Weights of a small mixture-of-experts language model, trained from scratch on English Wikipedia: 151M parameters.
Below are experts of layer 8 (counted from 0) of a mixture-of-experts language model. Rows are named router (the router's row for the expert), gate (a neuron's input weights, with its number), up (a neuron's input weights, with its number), down (a neuron's output weights, with its number) and show model dimensions 0-63. Each number is 128 + 24 x the weight over its row's rms, rounded and kept within 0 to 255. Numbers have three digits each.
After each expert's rows: a language model's description of what the expert responds to; "comes before" lists some tokens at least twice as common just after its tokens as in all text. This comes from a sample of Wikipedia text that the model never trained on. Tokens count by the router's weight.

# expert 6
router:105175137149120152164173161128094147103089153107148143102137131117149093176105119155131098149119118111144113111125130108101117112111124117095093142136091098122142112131095126154140143139148150
gate0:154098137081130153080146135079139141128052136161107144131125121117117163081130133122120136139107084129109128113163103120170130144090120148114106104097140156086124141172120089131091130127153114
up0:104108144141134089114129101136149122160133120148130123163121134155162135099083113145161149149117154142089125104144167111162127158126131148182140125113115147103153108137158106148122135150179099
down0:102122133115081124170167099166157091150130082092118124128099138114125085121108150135126121147160143133149142157116127095188140096162113098118151150094135136139118098132127092163127085119144153
gate1:093143141123169149107139098153168083131122147128176120094113155136072134114131140111104133117106111133135094134127115084206108138122114179134108145154046155138145117143118097116101105101082117
up1:121122152111115131146142174130117096142140124147164121146136145124147167174130141124129112166150136110084146117080112060106114116177126106125105179138122097123159087155143145147094082121148118
down1:096083130075117171088133150130140093097153175144112118133135124131100108097119082102128178096085078166124059103127098118121113107200130167099119123130130147095125122131137170167174108120129132
gate2:133137111136148121107109158121161134129151152154156127116123097110186130164125086073131116130115114141134165165167143127103118107131117094145141123139172111158130124146108136114125121104162121
up2:130153157171193138104136118150122121140169136136117081127112147128160134117169110119132110160134120123155127168133192152124156150121119145125118115154145157158129138126132141072176162127095128
down2:142103124155130117072104157164136095129122081144104104111200163141164146149128096152135161130106121167118148131116109079173151102159130146110127107102097141135130155136165126154112148126123126
It responds to: Digits and numbers in years, table cells, scores and measurements, such as the 2 of 2005, 37th, and 6–4.
comes before: " | ", ".", "–", ", ", ":", "; "

# expert 12
router:094171164158102140133116135163130140144118115117121133086142110125131107132100154129149128157095102131120127151123171118119144123088114123098091125113115129118121167171114118145096145146130095
gate0:071075170124128114116124150099135100108153064131118138128091132115142127137094133128161122141141123170155116118208126094143132129126133137106135138102121147116142158153117166091098104133118116
up0:137147155134098115152123125128158167138130107129084144135133121133125173147124125135157114136117106130149166103113125110092110116170078102108144146111111140172112138137165104104147131170174157
down0:172143151134133139131095111151136135160143098095129117129102118138126170177152163119055136157176124131128162141115101089107158118141108127127163123138094116117152162151123098127128107123129116
gate1:165154140107114154131154156121150145134118100174157125147139127150089121120126112083112151112158157114126138056141150105086148118162127090107144109110131114074118111124110144137083150150161120
up1:111098103111114126106132126107153078137102115146103129076157159139143130136099129185160139084116112178136090166150073119142103097116092143147135090138130112137101122135116084132131142117150129
down1:187136146119130133098105092142157118176130133148082155135131185143091127097147120118109153129120143093141158140129209125110120101078150170159134165096124119125110155116138140109119135150136138
gate2:140099106144127081131109167150143139147121092082139135153172181121164118124167102132141130179098118110157156124135092127147154095184149113128122172131110135107172144120179118169144109128120130
up2:182106113138162091118092109112144128134133075171107124134101079138151187154130133144131127136133125155166125109168150170122105140100144129152156106163100070169150139158101111107141123107106125
down2:181130141139139107138096131112109139113113130136085117133146139104110135134093116111162126128114093135117176151131094166120139165118144141159084108125112131102156110144112122102114139157102139
It responds to: Line breaks, == section headers, opening parentheses and table dividers that start new sections, list items or sentences.
comes before: "2", "1", "The", "==", "===", "In"

# expert 29
router:122148143157085137125132135152126096141128117103124125096173115114113118151191177123153108143121079127103111126082122146121121082093131095114138104145148147111129133162145132127110046141180129
gate0:165095096134130143091148079107134154117133099089110105115082129098098102178123120100119142147116099148117138128125141109096147145168071119114104136111141110110130152147137150137097095159107114
up0:127123111207111141149175104128165167120139100093102126142124127113157169160112107129141084142136117129160164095133153113076109146154129121119135123098151132128097137160113156161083156086120116
down0:149135115113112192133143104146166184116172103115105121138109147110107121108159135169086103184083089098104145125144120125085131129149124157110118154143118136060121072198163122137128125110143137
gate1:153136147138139120099167121140099122120176097123148106170119177068125133107150083139128099145147094117134122155073157127150176096126112130126100162134128139113159118122169145095131132125143144
up1:114076102089114135110131162145172130104116180147140143100131105106128127077128129140104165127140118134124129135152092118127130147154090126151123152121080115189113134107091109140087138126135124
down1:118134160128113138149147137103139188131131117079145141107153123132121115140132106099146109122111148136120165131133142112120119180137126110116127165124148150155111130091071148109107109123179106
gate2:166153084138094132115104145139131106099167136142146121101112141137136140162098162154141069127098109128162190127106108137138126143133143110124124106093078169089123121123112161132088125164157128
up2:141153119096165132148164127124185092086088095149137146178111133142151145103136178137126163098148175117105131164139138152138139097147085175124109109167123114123206145104106132102123137138152142
down2:146126159149131116214129129126154137128139129158105154138108140113084109150145180104147157110082125113091112108168116127109141167137097123150128109092112147139140114130143096150098122113140148
It responds to: Last three digits of years after a leading 1 or 2, such as 1-986, 2-020, 2-500, plus some adjectives like colonial.
comes before: "–", ".", ")", ",", " |", ", the"

# expert 27
router:137127144158120114087146145138153113138134107073125124097117124131169124121112109142130095128108139111083112110164099145142092115106108152076077116101118134131112159146104115130187097173136119
gate0:124117140177111168091164149130105155156104098109129161133107126085070125124207080156172105122109113097109107113100114168094115105155139099099147114112103163113110121123145147163114097122138098
up0:106149133127143174196113076113123086119104126131162112108085153107113164115130158136124162120121098148116138150136127157115133105125112129149137143158179113142158128123125125147132116141177104
down0:116105087111133136114145095090107131096150114141074131135151088104186126162111094095131102097115137124100136121128154131092141120156079164121121120116115121122154107128104135186128115135119132
gate1:091138126180124129126115146134139110127096120116131179119087140130139167129147129105161133105155090131121093149125111133162138175092167141124150122124144155084133152123133103094107116098103169
up1:160153113116120139090141141125119170133088119159102136097124116103125128159137108128137174087156126133146109136142125132116136160130120151127125092162137139112177117141121170150139136139119147
down1:137151110097157181094156140127127155105105133121106142145188123110088152119155081072109097150156113060128130085141119130151087107129110122104137081165132123136126127163076121137134109104080124
gate2:123132138101158135135140131116147144133138144112126109107133153137149131099186161097070166110171147187155088111150134163108097116117098124158140123156169093073106139111095125103117148111154102
up2:169127091142130132135131103134114145147121113140127115136132148096138122128124124162135145116088134128163177126119106151136149142140143133089146110161097116130103123162166153162131169137144122
down2:160133142148124080118185138158128166129148118152121148109134090098132117125139120140142145108158168153124134128120125164137083188160107088122132154122115083103082122130099089157100118110153143
It responds to: Table pipes, heading equals signs and copulas in species lists and biography openings, such as idae, species, is, American.
comes before: "\n", "\n\n", "1", "0", "==", "3"

# expert 19
router:143160142143086154154133098149101115176128105087146128100146112145121121134122162174107105169148084139094096114117141103131130082090089113131106091142093095121139114181128127115139101130152146
gate0:160119151099099093106124151156135116155096094162111152113101156127132163146134129132125133121089113160164155095134161083149073151183132100160139114139142112100167143086124129140171150121146110
up0:125141129101143107149134114089112071103169106143165128126114132123099093090088137125147135131103142101115098095111132100118170166099143115145151142111091111168112133124146126144107094133125141
down0:119136160123124134116115134143106104094125170132141113097134145171193140123129111151140126115105152137139127139158118152158178186137138134116189139157135153154121103126131176145086091128158150
gate1:097149159128170127125130080140145132067125147090099097094110143146145143060174126121137139122127122103128172131115125127114108129140119166174151116119100135098102127121155125155130131131131155
up1:115181132194123090113129102099105114129093200130123117124127125153108168146097082125124128097125127161140078099134131147139135161155107150151097116071148169110125119138119095083136121120166119
down1:123151109119130121153182120140144175112122129099143112131115125129099133158112105132110129133089067147127183136114130109110142100075115159128147105111135155112163097132093078149099131126099148
gate2:112121133135096128136106142115115083128145129146156118099132135177147144133119153163105103133125112079107173106120184141138121140119139112104123172158165133106076103119125133133118080157127153
up2:105138179115097154129126134163132109135122138148180141099182142108163115172142197192112074120119138110093113112127138100135133132100154111145129134101136126146108098106094138152103119095112128
down2:136111131114124163157183165159102175144165104104197142128134132098114132132165117168086148175109113135111114113129125149177120134120131118115144145182115094093126170108154123160127127145119125
It responds to: Time nouns like summer, year, days, month, and month names after in, on, In, plus trailing-space prepositions before dates.
comes before: "1", "2", ".", ", ", " of", ","

# expert 26
router:138142139124107141131137108122122142144118089123160132067131150131103104139102131180136127105105122133099088108122167100114132136135135103162064134133162168167126137199146113132118150166153153
gate0:107091130149113152111124110149118139130146103099165098133108150133111122089094115117175121163166120125096147129134140172124165103109118138171168076114128149133106132096121133166117121112126091
up0:108155127118141129145136105085129095121101138152143183140125132116138171129169152115105130098139154160138128152112140125171143171130117144145131170160185095135146127141087168112113086100131155
down0:167149096090156127125138106110139092134107131148131076127144164145137110110111194139097076117133145134144132141107131169168119124125152123156186088198123119140133123108103186091107105141173135
gate1:122124094179111091135130115160113129097162104114082140142099104125124169095183096100180088137144096125100115100145114148129130103122099135135127105160085072114103085167113120100078107124121127
up1:155150169167106107150125107176129144152124129151174089142158118116125118143113174137079104098094157147125126181151122094112176161101153139129112143140156118136120128088136150130174116109141146
down1:106170156116128147134127071129151160114115115120120131137125129195105084089135124137133124154130144159138094122101117114157166065106143107165145093149069130113118121130126150088132150182125126
gate2:117125113114122104122145144142130144128111128118112118126146136104168138104130153188117125142131115145152130140134120139115123108165140127155107161059138098084097130153114088141088130121128140
up2:120155101139150150083155132160150160125149134103070157125133166100147169107116146105109154119116157157114106103163115115111107132145118113104139146095130147135118172116095132164150109142123169
down2:067094120119158141108129098109150116116134122105157158101176127146146115169105118116108105143134091159130152121078105134133150108108120175107137164080097105110165110110139118136172129142133155
It responds to: Sentence-final periods, commas and table pipes, including decimal points in numbers such as 53.6 and periods ending abbreviations.
comes before: "\n\n", " The", "0", "1", "\n", "3"

# expert 25
router:108155090170138151126170122131149122165115104120158153092135123074122139134145170121156174148111098140105143109103144142130110128096099139085090122123119134140112102170110165155098089127151116
gate0:098135154146146128158159137135148110118079128119127169127122113095185125131118124128154101072125132106117144115108135084150136107120142108120136149132168189099150134098122105106102068122140138
up0:111155172136135124126133150141149115108145139157119089126090137102099136136120120125124144146163091155140156127135126098112129155125106097126087148131127117129121139096082116128089144144114153
down0:130131160144139129124118137151131144144160118164147119159159146139134109152166152119122117168172127087138124146108124086124100091160105190158065134179168109150139117097144142155139167158140138
gate1:101143118185091122148133106107119140151165108119155143126130140094113089111124137173126140127156133123144119108160126165109118123091109158156124119139150105167122107097143135164114141088122095
up1:173136126130161112131159111121122119096174131169134137124147134114128138112119108122131171088125120136132090128173121130150137125140120125122108131144135144137123116119118098146171162179176130
down1:142142135107172089143121136124129118118148101131108111138122132132130127141133176174085109157142136124109122091113151119090165106165150137091142113102185125141112124135144170141131167115072135
gate2:096135175163150176118102125120131141115138133124146117133147135094132118147079167150083125099127124172107137114141144160108132155108160155141140141111082102127111153126154084115174122143157096
up2:083128127104110111105126087143146140113126129130151118146159128133193131105114132153160106122136163131159130147163162129093132128141089188131156114173100101134137127150102124123116089109088145
down2:137133151154084114134133156147099088151141133084151127123142129097113115119120109128146139136120139125128145120143105122085136175083088136138119140142114122146041147089133117155082143157132137
It responds to: Line breaks ending list items or headings, and closing parentheses, periods and quotes at sentence or table-cell ends.
comes before: "| ", "-", "|", "- ", "The", "|  |"

# expert 23
router:158134109174100143122128120120135113143140145125138153132147114112120103104146104120151088151134153112117120117095117142153124091079116110099111092159125136131097130167110112144156117120145138
gate0:113154099112099131122098096137174142151132139088142121087167098125160122110131110130111153148124157138111124119115125124084144082154095129123180146133129125137114155124114093128174122112111157
up0:116137139109130152137189140118140144145125124138095145119087109158137137110112078148142075094150190100114112129110148164112159149118114134126131169136106111140142122145172102128148120090130109
down0:158146111119140120136107136165144125148120194132169154133083124133161123123095125139125123150119106097145147172145117140126101130149122144132153165141150185096156168140186117169172102137120121
gate1:155176128160162105155101112139109125129124125142161157118091114109137111073127132124149106179132109096115125153123116111156116071096136145118142123122131122151139086114141162147143146134139105
up1:108122151107091162131150143134153141115097100067146127133154145120124188141123137085097139085123151138139124140125126125145115135090132122133142167101138095146131140123148132185124134122138110
down1:156123140113153100094129124121117101133130095121099133114134125123098148105121128172121115142146125097175122133147099097112109110122166127141174162109112141116178157112116110115142160148128105
gate2:128118131133102110095047146197132150165139130132119179138110143128121136073146158133102137171134122144085165177144152135103099126093150142164149104130149152119137190124100142138166152127122141
up2:139148136129127123109107159090129156102160125135080124123074163144133164114119128111097106135153087144124129152103119145124135149083110122110112126164095112147110145122146125105088132148120141
down2:101110110113143185122114125115124130164141132106116136107171077116144104133135123114162119143155173083123116151131114139154175179145146159132113088110187096079093114099095119112123123136187148
It responds to: En dashes in year and score ranges, table pipes, coordinate symbols like degrees and minutes, and stray f pieces in place names.
comes before: "1", "2", "0", "3", "4", "5"